Below are experts of layer 5 (counted from 0) of a mixture-of-experts language model. Rows are named router (the router's row for the expert), gate (a neuron's input weights, with its number), up (a neuron's input weights, with its number), down (a neuron's output weights, with its number) and show model dimensions 256-383. Each number is 128 + 24 x the weight over its row's rms, rounded and kept within 0 to 255.
After each expert's rows: a language model's description of what the expert responds to. This comes from a sample of Wikipedia text that the model never trained on.

# expert 55
router [116 117 102 149 111 125 142 118  79 132 148 110 183 131 119 162  95 150 123 105 116 112 152 126 100 105  83 116 116 144 109 161 125 137 145 120 154 144 140 100 112 113 145  77 156  90  74 105 122 108 124 132  89  94 162  91 163  89 137 139 122 158 115 108 107 151 120 144 152  95  92 121 180 168 121 139 104 132 138 106 128 113 122 125 183 118 121 133 141 144 132 109 137 111 135 129 103 133 151  67 116 141 114 157 112 113 112  95 134 122 149 124 145 115 144 162  76 154 133 162 155 156 124 137 122 155 103 135]
gate0 [123 116 100 114 157 175 127 118 134 135 138 109 114 125 161 164 120 142 138 162 104 164 135 130 115 145  74 116 117 175 118  99 122 147 138 111 117 144  88 149 155 153 140 124 131 121 174 102 132 125 147  72 132 131  72 145 180 158 110  40 130 126 111 143 103 100 142 111 152 133 132 110 147 148 102 170 127  91 110 149 142 132 153 118 153 100 137 120 162 118 117 149 174 123 106 146 110 132 113 137 106 124  99 119 102 155 124 128 104 142  92 171 109  83 144 124 136 133 153 125 144 123 131 141 146 115 147 148]
up0 [122 139 147 104 100 139 126 140 182 153 125 111  86  92 125 134 144  70 156 130 137 126 110 164 164  97 174 149 154 161 134  83  82 110 147 121 104 153 139  66 102 140 193 175 129 122 140 126 139 125 132 142 176 107 121 138 127 137 114  86 127  98 128 137 103 118 164 120 149  88 137 112 119 107  99  69 165 119 119 130 139 122 132 154 166 120 142 158 137 147 138 156 130 122 134 117 121 159 152  94 157 155  81 143 128 136 139 153 110 112 123 103 105 115 136  88 147 132 108 123 126 102 125 149 110 121 127 107]
down0 [111 125 121  93 100 154 123 141 136 113 154 108 135 108  92  98 147 125 155 125 135  97 114 100 136  96 109 174 129 142 108 122 124 137 128 164 135 184 151 107 106 101 159 155  99 158  64  95 128 123 100 121 123 104 116  99 129 136 116 156 102 153 110  97 116 160 140 140 119 128  70 142  91 143  89 168 109 119 179 130 154 102 157 131 141 122 161 110 147 149 137 151 128 127 202  89 119 105 133 102  78 135 119 136 111 161 155  97 193 113 153 100  74 139 163 112 132 155 179 155 123 123 103 126 125 140 123  98]
It responds to: Prepositions and direction words in geographic descriptions of villages and districts, such as in Zanjan, near, north, Province.

# expert 44
router [164 109 166 123 101 150 132 159  76 163 100 124 118 138 127 124 136 125 120 151  95 130  87 110 146 127 110 124 162 163 105 108 111 141 129  87 144 155 138 152 116  79 120 134 136 137 152  96 151 136 166 180 112  87 159 122 144 169 114 141 111 159 143 132 163 114 167 117 158 138 145 112 163  97 118 118 128 102  85  93 129 143 132 129 145 163 134 132 171 119 135 166 125 138 137 125 165 161 114 108 132  96 146 138 117 117 138 146 168 110 125 142 116 105 163 120 149 172 157 156 145 145 116 107 108 118 139 118]
gate0 [ 97  90 131 100 135 138 140 171 116 130 160  89 104 132  87 104 185 115 133 132 100 166 131 107 116  88 116 174 162 148 130 165 125  84 150 135  99 147 113 125  81 119 161 189 154 144  89 114 145 128 133 150 185 123 118 114 101 146 146 166 139  88 122  80  92 111 110 124 137 123 156 165 165 152 164 136 152 133 107 110 149 143 145 145  97 145 102 117 107 111  93 105  85 135 126 116 136 127 114 128  88 115 146  91 176 181 172 137 106 129 118 137 145 120 174 121 157 106 159 123 154 105  72 102 119 136 141 146]
up0 [129 125 144  84 150 153 122 107 111  92 112 108 100 110 118  78 110  69 158 164 149 114  88 130 135  95 123 144 138 125 109 141 143 109 145 142 120 111 124 156 173 145 124 122 128 114 135 102 103 140 138 132 117 134 123 150 174 106 118 147 157 142  66 124 153 161  81 127 113 109 162 139 125 109 137 191 102 127 133 108 146 120 132 105 125 126  82 130  98 121 149 129 154 116 141  97 123 154 157 195 109 145 144 122 114 132 126 185 160 137  94 138  92 123  88 117  91 126 163 150 152 104 102  90 112 118 116  77]
down0 [125 102 140 120 145 119 151 124 148 121 147 115 126 155 131 103 136 147 104 107 118 115 158 115 142 159 115 107  92 111  88 121 166 111 147 126 133 131 130 111 141 172 127 146 161  84 160 140 144 117 137 163 163 137 126 131  81 148  87 119  85  79 108 154 145  80 140 130 120  82 135 115 162 104 131  74 120 152 138  90 142 116 156 152 120 114 109 132 145 112 146 169  85 157 122 162 129 142 120  80  61 122 116 193 146 143 101 122 128 139 116 132 106 124 135 139 118 105 105 140 123 107 140  83 158 125 150 157]
It responds to: Of, New, United and word endings inside institution and office names, such as House of Representatives, Chief Minister of, National Academy of.

# expert 48
router [ 98 145  82 129 110 118 104 154 146 137 127 151 138 171 117 126 145 136 110 100 114 103  96 133 145 116 153 106 113 110  90  98 121 171 132 149 140 150 176 102 137 138 113 165 124 124 131 121  90 106 128  87 109 137 154 124  83 123 113 121 138 101 142 122 100  99 125  74  78 169 107 165 166 118  92  98 118 169 103 132 105 125 106 115 115 164 118 116 117 103 125 101 158 149 105 113 132 108  98 120 107 134 122 140 128 102 120  93 130 151 138 121 133 139 136 124 145 158 135 115 100  93 113 163  96 122 137 146]
gate2 [ 87  90 164 148 159  98 113  98 145  91 147 162 141  85 141 128 110 105 131  88 154  98 116 105  91 147 134 143 136 128 148 115  99 166 114 157 115 168 131  99 101 110 151 120 141 147 152 105 137 148 132 151 125 146 135 140 103 149 115 131 160 133 125 131 117 185 157 136 119 167 142 102 155 151 109 149 103 182 115 149 115  66 133 128 107 109 130 154 146 130 117  89 105 100 101  88 127  68 128 103 112  99 138 132 169 137 149 107 166 107 107  94 121 143  99  86 147 180 125 103 162 156 153 147 108 178 151 132]
up2 [177 177 153 129 127  58  64 118 124 102 112  96 119 121 156 115 130 120  91 129 144 109  98 108 143 128 122 156  88 129 103 109  87 156 172 147 144 122 151 151 164 102 122 128 144 140 157  72 127 162 134 127  95 168 108 113 111 139 104 153 107 164  91 138 131 136 148 156  99 133 116  95 124 106 148  99 149 101 123 148 125 143 126 136 123 144 106 144  80 143  98 156 124 150 160 104 122 154 166 143 128 150 108 107  96 117 103 111 126 102 136 135 134  82 143 121  96 169 124 121 112 102 135 114 148 117 119 139]
down2 [169 121 189  75 149 121 123 152 124 131 114  76 120 102 116 160  96 150 101 154 170 143 131  92 137 149 119 151 158  83  82 133 103 123  92 117 150 105 145 122 120 133  97 180 164 163 163  97 123 143 127 148 132 149  87 120 101  78  83 146 101 125 129 103 139  95 129 127 141 137 112 113 170 115 178 144  97 117 146 141 101 161 131 149 127  98 167 154 142 107  74 109 116 124 145 112 107 155 131 126 104 145  94  72  80  95 117 114 125 136 135 145 123 146 121 123 109 124 157 102 120 108 104 124 113 131 152 145]
It responds to: Inner and opening syllables of words and names, often after B or T, such as Bosnia, bipolar, beloved, finish, pre, cons.

# expert 13
router [131 120 138 123 149 119 122  79 123 140 110 127 119 124 110 125 138 129 135 137 127 148 200 151 134 149 118 126 170 112 149 126 162 102 165 169 143 144 177 113 145 153 167 139 139  92 139 124 120 143 138 106 105 107 115 116 145 117 135 124 148 115 135 123 104  89 165 135 137  94 133 142 116 136 117 112  96 115 107 103 174 116 119 123 101 126 150 154 101 131 131 123 126 132 146  86 130 124 152 122 135  89 156 114 123 105 137  97  93 113 157 130 104 105 122 138 133 133 104 109  97 166 117  99 130 100  99  95]
gate0 [149 133 139 120 114  83 123 119 118 157 119 107 104 118 133 133 150 126 152  85 106 133 145 156 121  93 128 122 114 122 139 158 123 107  86 159 169 164 127 137 125 111 218 133 123 160 118 149 173  89 167 118 153 108 109 135 150 111 103 129 142 142 130 122 148  82 169 147 159  92  83 104 122 117 141  93 151  99 106 131 157  91 119 122 151 124 131 141 146 130 107 151 140 111  91 123 166 158 137  90 130 106 121 134 169  94 138 103 169 112 131 130 154 135 150 112 126 126  68 140 125 141 117 103 150 108 143 140]
up0 [145 125 120 138 197 132 134 124 114 124 121 100 145 129  74  81 108 144 146  87 153 132 121 120 122  94 111  59 130 160 133 143 111 139 126 113 131 143 136 153 146 158 154 131 105 120 128 149 159 146 133 134 127  83 105 138 166 160 140 165 129 104 146 113 144 130 153 103 126  78 134 122 116 131 127  63 136 111 171 111 120 148 129 125 117 140 141 159 119 141 124 161 113 104  70 154 116 137 161 110 150 149 129 122 105 151 123 113 158 142 136 139 128 107 160 171 143 156 140  69 144 158 137  91  72 157 137 127]
down0 [142 131 144 103 116 145  94 137 119 110 139 103 151 106 150 137 160 100 167 108 148 137  96 139 154 123 136 133 146 107 160 161 143 144 117 126 142 122 118 153 162 142 126 128 149  56 118 129 197 125  91  72 136 138  90 103 150 135  97 137 133 102 127 143  89 103 174 152  87  88 140 141 146 179 110 102 125 116 124 107 135 144 112 101 131 135 127 107 138 145  73 120  61 130 175  95 151 134 149 113 169 114 119  95 149 106 161 131 126 141 118 122  81 150 117 106 159 119  90  94 128 193 125 121 169 127 121 158]
It responds to: Single-vowel and short syllable pieces like a, o, La, Ma inside French, Italian, Spanish or Indian names and titles.

# expert 10
router [128 133  95 144 140 126 149 157  94  98 135 138 121 155 147 113 139 104 143  98 144  78 118 110  95 181 105 130 133  93 142 155 130 113 171 115 122 103 109 178 157 119 134  94 140 118 116 113 100 118  95 143 165 114 102 146 127  80 120 122 123  94 139 117 132  94 115 116  91 121 122 165 155 134 101 121 163 134 146 116 121 144 165  91  97 115 162 157 151 142 117 153 150 130 119 123 109 153  83 110 134 102 167 135 110 163 132 144 109  78 130 139 127  92  76 159  95  98 165 117 163 143 105 142 100 148 105 139]
gate0 [122 141 147 111 122  91 116 126 127 142 126 105 148 130  87 128 109 138 145 141 123 158 176 122 129 143 119 156 147 116 107 128 134 115 136 128  81 126 122 160 127 128 147 112 168 138 170 175 138  77 130 176 157 137 147 123 140 163  88  94 114 115 114 134 157 104 147 154 150 160 147 101 122  97 141 154 142 137 107  85 153 104 136 156 152 169 126 139 116 112 169 151 135  99 122  97 111 146 104 117  93 133 142 112 120 137 110  99  92  95 150 104 133 120 135 127 138 100 116  95 171 113 117  94 151 194  93 156]
up0 [120 144 126 108 143 114 150 121 114  94  88 155 101 128 135 189 158  82 175 107 156 117 142 130 145 146 160  84 141 140 110  93 132 100 105 153 123 138 137 141 145 143 134 136 146 107 189 138 109 119 106 124 129 160 162  79 117 123 152  86  96 140 110 108 131 170 112 104 100 159 129 144 114 152 132  87 131 139  90 124 195 169 149 130 150  85 130 120 113  83  76 151 142  59 171 162 119 122 148 119 127 129 100 139 134 141  99 122 127 148 136 136 171 154 131 127 113 109 118  97 165 140 100 153 115 144 160 110]
down0 [130 166 147 175 136  98 121 121 133  89  95 125 102 138 132 133 128 161 150 107 132 101 141 148 131 133 164 128 112 125 135 128 133  94 122 125 163  83 160 190 135 165 121 142 121 114 143 148 136 156 114  81 126 112  75 114 134 150 131 127 127 130 115 123 125 162 157 131  98 144 130  77 163 130 130 113 136 156 107 157  85 110 104 167 114 131 140 157 116 185 124 125 109 130 143  68 122 104 138 117 143 106 136 143  90 136 117 126 126 142 124 123 144 150 127 139 166  98  92 123 151 137  87 107 117 117 139 111]
It responds to: Word pieces inside foreign proper names, mostly German, Scandinavian, Slavic and Spanish, such as Föh-r, Rhö-n, Chech-n-ya, H-ern-ández.

# expert 34
router [115 158 136 118 140 138 159 116 116 131 110 108 148 136 132 110 107 120 179  99 118 105 130 138 117 110 124 125 145 126 160 118 118 169 151 141 135 136 163 153 138 125 105 122 112 133 122 128  97  99 179 130 132 130 114 137 119 113 121 147 110  81 102 142 167 134 161 149 151 156 112 137 129 168 146 166 146 158  90 173 130 154 111 123 131 127 163  74 117 152 128 128 145 149 112 144 119 106  93 100 144 160 116 121 120 168 132 108 114 105 134 130 118 122 147 122 134  99 118  98 121 147 144  79  95 139 105 130]
gate2 [141 123 117 126 101 154 135 135 129 102 143 111 118 142 103 125 118 119  94 125 128 143 149 142 130 171 143  97 155 118 153 131 143 140 122 134 152 149 113 131 141 148 132 133 114 155 104 117 129 116 163  95 135 163 109 136 141  97  99 142 144  97  96 154 138 122 139 146 133 113 192 101  76 136 123 162 152 109 122 128 147 117 151 147 134 183 116 123 149 163  86 135  89 163  87 130 112 134 140 150 152 160 103 142 152 130 125 103 129 164 157  92 128 129 114 160 146 135 182 132 131  87 180 140  98 135 138 128]
up2 [162 112 145 145 137 116 120 103 116 127 111 140 139 125 125 153 137 147 123 140 151 193 115 116 102 165 107 148 121 125  97 121 154 136 108  69 125 129 139  89 128 101  99 138 156 116 104 115 158 130 137 190 155 137 112 109 136 137 149 129  77 136 172 116  94 128 136 110 135 120 143 161 148 129 118 109 146 113 139 120 153 152 112 103 117 137 145 140 101 126 102 106 193 151 110 124 138 154 172 110  94 146 102 160  83 123 144 107 116 129 135 100 119 114 132 109 134  88 124 168 131 122 156 126 120 124 124 119]
down2 [120 113 171 135 124 142 146  98 123 131 129 142 135  69 122 159  89  95 150 128 145 134 148 164 105 150  89 135 132 143 131  76 143 142 141 115 123 111 101 111 148  97 144 128 116 150 113 118 155 173 127 120 109 121 148 109 127  95 140 112  98  82 155 119 125 118 111  98 156 102  68 177 146 123 119 132 138 165 165 140 123 124 137 139 131  94  98 144 143 136 117 110 133 118 146 114 152 116 136 113 118 137 137  91 110 165 204 142 128 118  89 134 162 129 110 144 124 137 137 159 121 101  97 137 111 136 110 116]
It responds to: Line-initial hyphens starting infobox or list fields like Education and Occupation, plus name starts after table bars and umlauted letters.